{"d_expert": 64, "normalize_top_k": true, "balance_bias": true, "init_std_router": 0.0151, "norm_eps": 1e-06, "optimizer": "muon", "lr": 0.0122, "seq_len": 512, "steps": 3926}
Below are experts of layer 3 (counted from 0) of a mixture-of-experts language model. Rows are named router (the router's row for the expert), gate (a neuron's input weights, with its number), up (a neuron's input weights, with its number), down (a neuron's output weights, with its number) and show model dimensions 0-47. Each number is 128 + 24 x the weight over its row's rms, rounded and kept within 0 to 255. Numbers have three digits each.
Before each expert's rows: "gets" lists some tokens that make up at least twice as much of what it gets as of all text. This comes from a sample of Wikipedia text that the model never trained on. Tokens count by the router's weight.

# expert 16
gets: "'", "-", " C", "c", " c", "th"
router:123116105121163135112137131123050088109132133109150121105137154145143084104173154104138107138121097101167099117143148150173154137133102119109155
gate0:156126090103137130123124122093099137147153138161140121084132169121138129100131130170149136123162151139135138145098141103146150074121113162093127
up0:167141105104103092136134135113155148120136158092106111157142094131160120120120130121161105078121107109133146086145131162119139147086122099145157
down0:182114141180087122149119138167137113101145157147122107105133095174085113098113146125146127115100093122150131115133138099093121131110132106154132
gate1:145128132125151166155111125130118132101123117105109116111139134143136080141161087111137149136137114076148157121132143154154152167121122115132136
up1:074092125128131146096150169123136148133129155120141118160112117114121162160098137183123130129115120166066115094106109154131122153127121115142119
down1:161121143135090148114144164160128118127093123161160175115092115096129100150161136160091105146138145141152137086118133102144183134094134117151167
gate2:108155122103139120129119152135111139138124126083149116130152130110170145130112096117165106114075111105145117145111146123128153144138106156135143
up2:150120119125132123159118148119135123149138163126111143146168174149090165162129136126138114120127131105090143090129119132130094160138156109132160
down2:138095128102110138161117159173113124122096126097141112106170109107100122081138143180136137140117128162141104174108100149123165190143135145134121
gate3:147113109082175140158111113135124147108109127136135133134114141142150151143171111131132106164108130170142065130146121119106114134162077156085130
up3:132095154122157152126114117137133125128120151145132085164173121141120158160133131153103090108132107150140147122105107108111103104150162128119126
down3:117148121133114106151122075159135157116157128114168112124140123124121111122154086117079124155148112119109112159122115117150170137136091099130126
gate4:162070115139113101110113124136119143127103122109136112124136145123105130127133137118152139095155132089199100124127133169136154136194077116139114
up4:119142113110125104093154145136133130123149136119126117075099106066093160151139129104128131160117158113123093130171118202157161112157091131100109
down4:124117159130121123111179125109136092137088129103176164144163122094150096135137094147131147117118149133137154152108109125133073154159123140126124
gate5:138163116138119125134108148161100112117145163156109124117138151132115121135158135139145108100138135125124110163134156111184131097140129135141094
up5:090169122161133131148096130114108117157127152107127163129131111110118108155115149170121080141117139155135153155104169101140171121109075170129112
down5:112093119152160052171152136115133154122175146120135119136179139111139137152119114116135140130165145107136127137122114114157155135135130106090136
gate6:122135123087151106078123110115129080171161125138143118117105155154163073106145108135133116069121088074133133127139106144114104138103162166114154
up6:110174096158106122112107103123143098168105167133108156138152145107131160150187121124128099092116149120135130100100111090150106145131053123132103
down6:157119107109126148128149151129097115127117126127127107130126118134164144109165142184107147134085083140112186168145141111144162146119112117120146
gate7:131157125111129112133181113135125132120116133191125099081096139112104097120117108119113108114075127157166112157109134130123102093102128108085117
up7:092166108134107078139160133103113128093166112102150102180132136167153137077139111136116101150134129166141125119177121137149135131108092149144141
down7:133126146126127159196140133147130114112123152104127128133112164128140139104106178106125181113125101096145154127162128164140169134145140101128193
gate8:120129105127124150129147126146113105101138165126142139112084076147087076125125069087163176162131126120134148115135106129129096137098146111130134
up8:116103106145146142149131155158151096078129126138141145187125103116129101102167126141144133143141118105139163093161102141147127145130107112141125
down8:115168146141151148143143172124147173155113103123132127092117120105134118132132135078135112123117099155105135114130141115125102106139135131141148
gate9:102120158136136160101107144139145132135135125123168136104149095095137119116140200127098126108124095119152112101122174122112132157134162160140097
up9:057122131103121171092165123156124141115136123112145052130100120091128144112120138086097135111114122121116134091121180117081145118112150124073147
down9:151098076192147183130132084136152134155159146130130122119107139128153128140094153123119108144097153108127099143152122172123136173142129098100147
gate10:149107095107146167151116141100119121116124125136134127089146106132141108107127155110152150139143107180123068117098077158136125074113140132127141
up10:148143167095127086142130083158129132133129069129112132136107134114154136111132144161101140150137162125116155092076144096089132110134129088125150
down10:129136152138117131104089121140139100114116140125091129140102153146100094081136074132124091165152141117151119103139123110123104110149119128123099
gate11:108096149151136116101130157110086124142151149132128064064141092112108118112160180152118098076102123129128132140125118110158140120137158134131124
up11:156106131104137123108120126098134115150156148171109109057130074153118134142150180159156124114135079101117102075148104156125105112117129130106147
down11:155156148125109123123141159100108146134128096107087088144111114119115142128104087154102119096141091139164138127138096147141107156104153162144126
gate12:074105129176160155128160162149138137157139094124168121074142108138141069128116123109132130122135143126105109105154143088119126151135139111123147
up12:127139118085114124152116157088142134102149112124163100136144128072150120145165135123121120070162083145142101105158124152124102167173129129144114
down12:158157066107094104140065137118135123112130107104132105139089099113133117187157136149109169124128107138126104108106117120134135100152149185137154

# expert 23
gets: "i", "er", "en", "an", "in", "y"
router:130108105097122180143104157171148127054138131107125134080117153156131138109136110132111115091111128170145121114118159101148131143124118114089144
gate0:139116086090140104143117106096136135127110108118105120101107112132153187124156096197091093104101152126172114139105154098125133121149089109141130
up0:129129144108103157170153142131070153111155146102094090125100085175106159129109129138109125112140105139170122112081114152170130146092077127156140
down0:106135103137146083145127129152066134124127081112150141099136137124165111125151102082134146109142120104160113145101109102137137138155152121111140
gate1:150139134167110117118108115150115115132132108134123107121117160144116119110191134134084148091127103147154100150134185124081137146150109115114112
up1:099138082159134100113139159177146123144137130113103145139109129101112079194126089117163137154128087127155117099141114101168098127122145120164083
down1:154112115116107097106130166118149092136109154101139113148124185105134088140129103149133093114159102139190121146128117125129094158126152160138114
gate2:121132143108125107149134135155146107139146179123096176088140124196144133163144117141118118099080135150161116157088116095117097159098115148114152
up2:127122119144122141147133132151120121115122167159114171134109140143124142153124124085105087159123148135172129114113098123096118133156137163103141
down2:094142124099113111099123124123125153162121150164095136164124132132123121110109154124129136119173112108117200137141140128110115152117107141143119
gate3:138115076135138122109112114152147093144186144111075182127105163144152128108117131115124106105126132123197106131121150131164115137152163133080188
up3:136104159103111108117150130159180142113125085107115128122136154181102154089154136138122083164145127135146103136137131130125157101157156139094174
down3:128159108121182119129126116058102149121097083132129104105124129109075134105084136108136194066127083118103133150163128086130149140117074143145122
gate4:141092083122138095103110117097114107180149110115103150152151150127137106123160135136183123115189108099162119119121145166101145123146156126168113
up4:089124120070138148139162113143118130132157098109113121145100137134068067158173095088098143124139130134142118141105133132092115085091164124101160
down4:117149152142121110098107131105149151110169143126141154128081142119137143114117111134123162077117150181159149122147083140093143166157124138114120
gate5:118138161130135164135104150114127150119131142139136134117035179121129149146109161101119121111112119076137108093102131114134083126164133143097154
up5:146115136148125126154129162115132142100148146146138146104148108178138156114121097131100098091143099095147105092145122116113136123156138136159168
down5:174142133143116114127096092111114160146150111117188101136143136093166134164180143104107127165133138095157154104145119086120116111150129145113131
gate6:146093142144123130119146153146117117085119142116127089115133116159135107143122111108131121130149185147125162109163142108121134120093138169112102
up6:163145108136134151128123169151086153101136164102118128106125134158105130154107154143104075110115115146106123095153139115114110138093146134152139
down6:148080140129134111124144107122122143107146146132110147130139102090131148123073101111112088120111107125101156118140134124151159130135111116149197
gate7:134128122104165158133122100136123109128091097098101132126115149149199123143146082143152110158101129106154117154143099141119127122129169108133140
up7:168127123128146157119128119143112106122149125128078147126125110138149136137164114138177126123139092118129113126086168132152139115163171141159137
down7:162112119132147103109151140097146147136112125135129169129146088122102091081135156147127118122122156079115151154130102178183136122138147119151139
gate8:149105123098165168140165129098098110121106148105127120112157150145118113125099177126133126157080106184142125149105148132131175138075108088084157
up8:136100134150077135152145145136121103119110144132112147084163087115125095166111157141103159138132120104141128110110074119196164181114109108105156
down8:103106114177124128151074147145132140107133110162128120120149099095138155122133101119134098171169144153130124125139080120118107147110129158155107
gate9:157107089091124126141104173146097081089122131096164121119133099134139115122171136126171128110103137192111115103141148134123167126134148118088118
up9:128155115122096134140147111094163086143097100109106145082115143137142109102065110105116135143106057167190155147153119130107118163169124131151107
down9:148096131115133092096135106159106153162143100133188167145133157130139108141104128079127091121135108087146135132138135118120143090134109131156098
gate10:146136154138101175136105101125139129150133122123127114097127179095200152122107132120109108150138102182127122133084145110134157150161112127084121
up10:135163127123146150118145170127139148121120202144162163115130139142132123116131149161138125109137112094169118109128127148133117126131162144149127
down10:156120137145098158108154163139129149136168158130129127119150092156095134091159135142127106134138134118124118176127139064135149129134170134102111
gate11:091116116110168149094139118099132166115098130102121149164149128115099124112121168106105129111126120103143082087140100160171158103122111116112167
up11:168141114159144183142165109110123139131120181130127102083113135153088106092134136155134136142073132087098153081126100124075149139094131129117140
down11:097125118158144153108111108132065147146157177130113159131147116139092130137129128141075090162055138115106104067144146142104094158092148121130116
gate12:108135125082105096148141153156133111123138157169128134154154118130135191164133169145110120100104086142172136162096078099119120128101158148137078
up12:113088102110093100143099136122125163153113142128091123150145122135107155111175134098115143128124103096142084111069156131098137119136136125117170
down12:153122112132157084182165086101142123130142103115158090133130109157115082105140145134140149071082141109144171148158121171124087134129153119133130

# expert 12
gets: " |", "\n", "|", "-", ".", ":"
router:120135182088133131147105166142134112130133154132209151049122137144110100112129117083132109113137116081121120123104156125137128130118117100123140
gate0:125109137157115151135155108128135163124100157152145131110099143186127150141128181121091143112091121115109100163139129103136155162110115144109163
up0:127129113111147146132124142115104121129154047115147107147170117086097120108108103134127069150135140120126164105114125138153134132129141141097136
down0:144137063144150148091071128127128097144082131147139125127167147160128131111131159161117106097102150156158159142110103147171154147079129145132108
gate1:162119054136138118161115135145132141114082124179126116089131091125083140124174167143137163151112090110153172128108152110103111068165157131130132
up1:112118140139101137128080107091119130171112121115078159124103137125137107152123121124104123117144140106124111140130123174122123141112115144123142
down1:093114189114068121113133123094092130159089137143050158123147131113145100107123105136122107124116164142151102115175089118179134170126121150113138
gate2:169106193081134153125117141160108164144136133102163097104135150155087138143147155112109117147150115125123110120131127137141124139099128117103157
up2:134129118113110143100140128118135106152134124161159108127100140131116088161118142097156177149100078113113136119120120123121107156128082095142138
down2:124146107145127121146103088100126089158142116149087104147130131089122106108105152156144135138090163128115128127091138113119107087111135129154149
gate3:117105146120176131114134135128130077154092149111146166100127095137139122122126112102145138150146128093140134113166147197102158138138094111110177
up3:101146134142145168129137127084110183133167121152123142142125188126093130153140112093152103134116097161144138121127144143102090097110154143119135
down3:118152079113155136146132114134125129153153130110156151136147177126132128146159100131116115142119115126115174128073119126105123112105160133162147
gate4:177148117130110139097092097114114141132094157127070106153109149111121099106133128126100105062109148119152106132150140115126104108148172113115111
up4:107186155119121142162096101155122114135137153136104121166144171141099143182124102145135127185106085101109125138137127116147110130117150149142118
down4:059103126131183166141134107135102117104154128119146121152122124133127132128130135134155163154105115154142156128138142129099156129127170169128151
gate5:169130097124142159142147110175114153129111126115103147145132162067095087123138133103120135138098080134051131155147131105104120096119103100114169
up5:129137113141102142114168116138143133095110093088116168094086136142076122120128096131078133105080099107100130126127146117112143120098122118127131
down5:127159164093115102123108144051135177138152138120136142141103135125134110147117148127122125143111161094113147169112119142170116123117129117133156
gate6:134134136126119078143186126101106083103136116166106163120149133147138147120115129132128138114142100149139126120116120096145117099101096085096074
up6:145123106110133135107147125077112099138118144149101127133159153109144139102142128102163106102140138150076157127095153124130072135138148085115096
down6:155120144129118141129081122128143132144142112116151157098103133110115121130127101120144194162127142126119126139133169135148081139141131145144112
gate7:084132073101113132130152158115112122154095139104079096115139158127090151115101147134136108119137130116153128138143104134134159104137104130137149
up7:144127131154167127152137106157139129145136156120156114149129138130124143129124129083134127123150166111151165105118163134086113149182101166099115
down7:114128169161141152141145096142139132121176129092135107146134076120122099127131130116089138170174107138116142124115133145117116123116086104132132
gate8:127168091148140143119130124116160163154089076119039087189145100111145155135123140126155141131114131161111109161134142125130135114117117147138101
up8:094160162110110066184116138119161129141114103117174139078142157139096067153112101107127131104099131097119132138116143076164161133166122133161129
down8:132099160120150085137126148106112101108166196113208168087118129140095102097135118140105133159160093085124098095108121113113136119104123142099121
gate9:166183130135099141071133179150101147157108116089108121121090136124132119098134130114111143117137128128103139108155143142143085096122089102121124
up9:143095079099114098160179111135100086082130119133128102141134091114130098116154116171085109096087146147123145122118121081117122144155110109132143
down9:133138105120133133153133106141115112084106134109114094125084131104093101129140161153113094097130149139115130121134181119157132139154113143107148
gate10:156099133130106140118127156146133142120147146113201162121130168106125092132157080096124136125125104099126146145057134160137179098110112107133108
up10:105146113125149158113133172143125129102149118147102104118111086152110184163125166188120149147100127106128115082120077120132144096152126075113143
down10:163110138155142150132137126114126161136130163156170140108126117134143160134131105145083170114140128094118146105105117108158176142104079109154093
gate11:153120139166108124120147142106126126108114126115115137114123111169126102094080156121108190144126126104138155137125128099094112135138120126097161
up11:088109117117120124118137151134150108106142118132113131153126143174126144123160105158129096129112104107150130140114150104091131116157101169115120
down11:058111141115097164133148135152129144155130137174135148141149156139113079111111132122129151107159124135116136156134115086158082163144128133149085
gate12:149149124120125145152127125162103131174144121122148195135142123082136134127132126086096122124167103127083112140108141132137148127115140130128160
up12:131090135142095122130128134125136103100101092126114101116085125168115156140119131133102121084099159147103122136075140170156129103154106099175137
down12:121111092075163153144152172163160106115090128150155131149122102112145144123141133114124164123161144163130114167118130158112161175115122123166125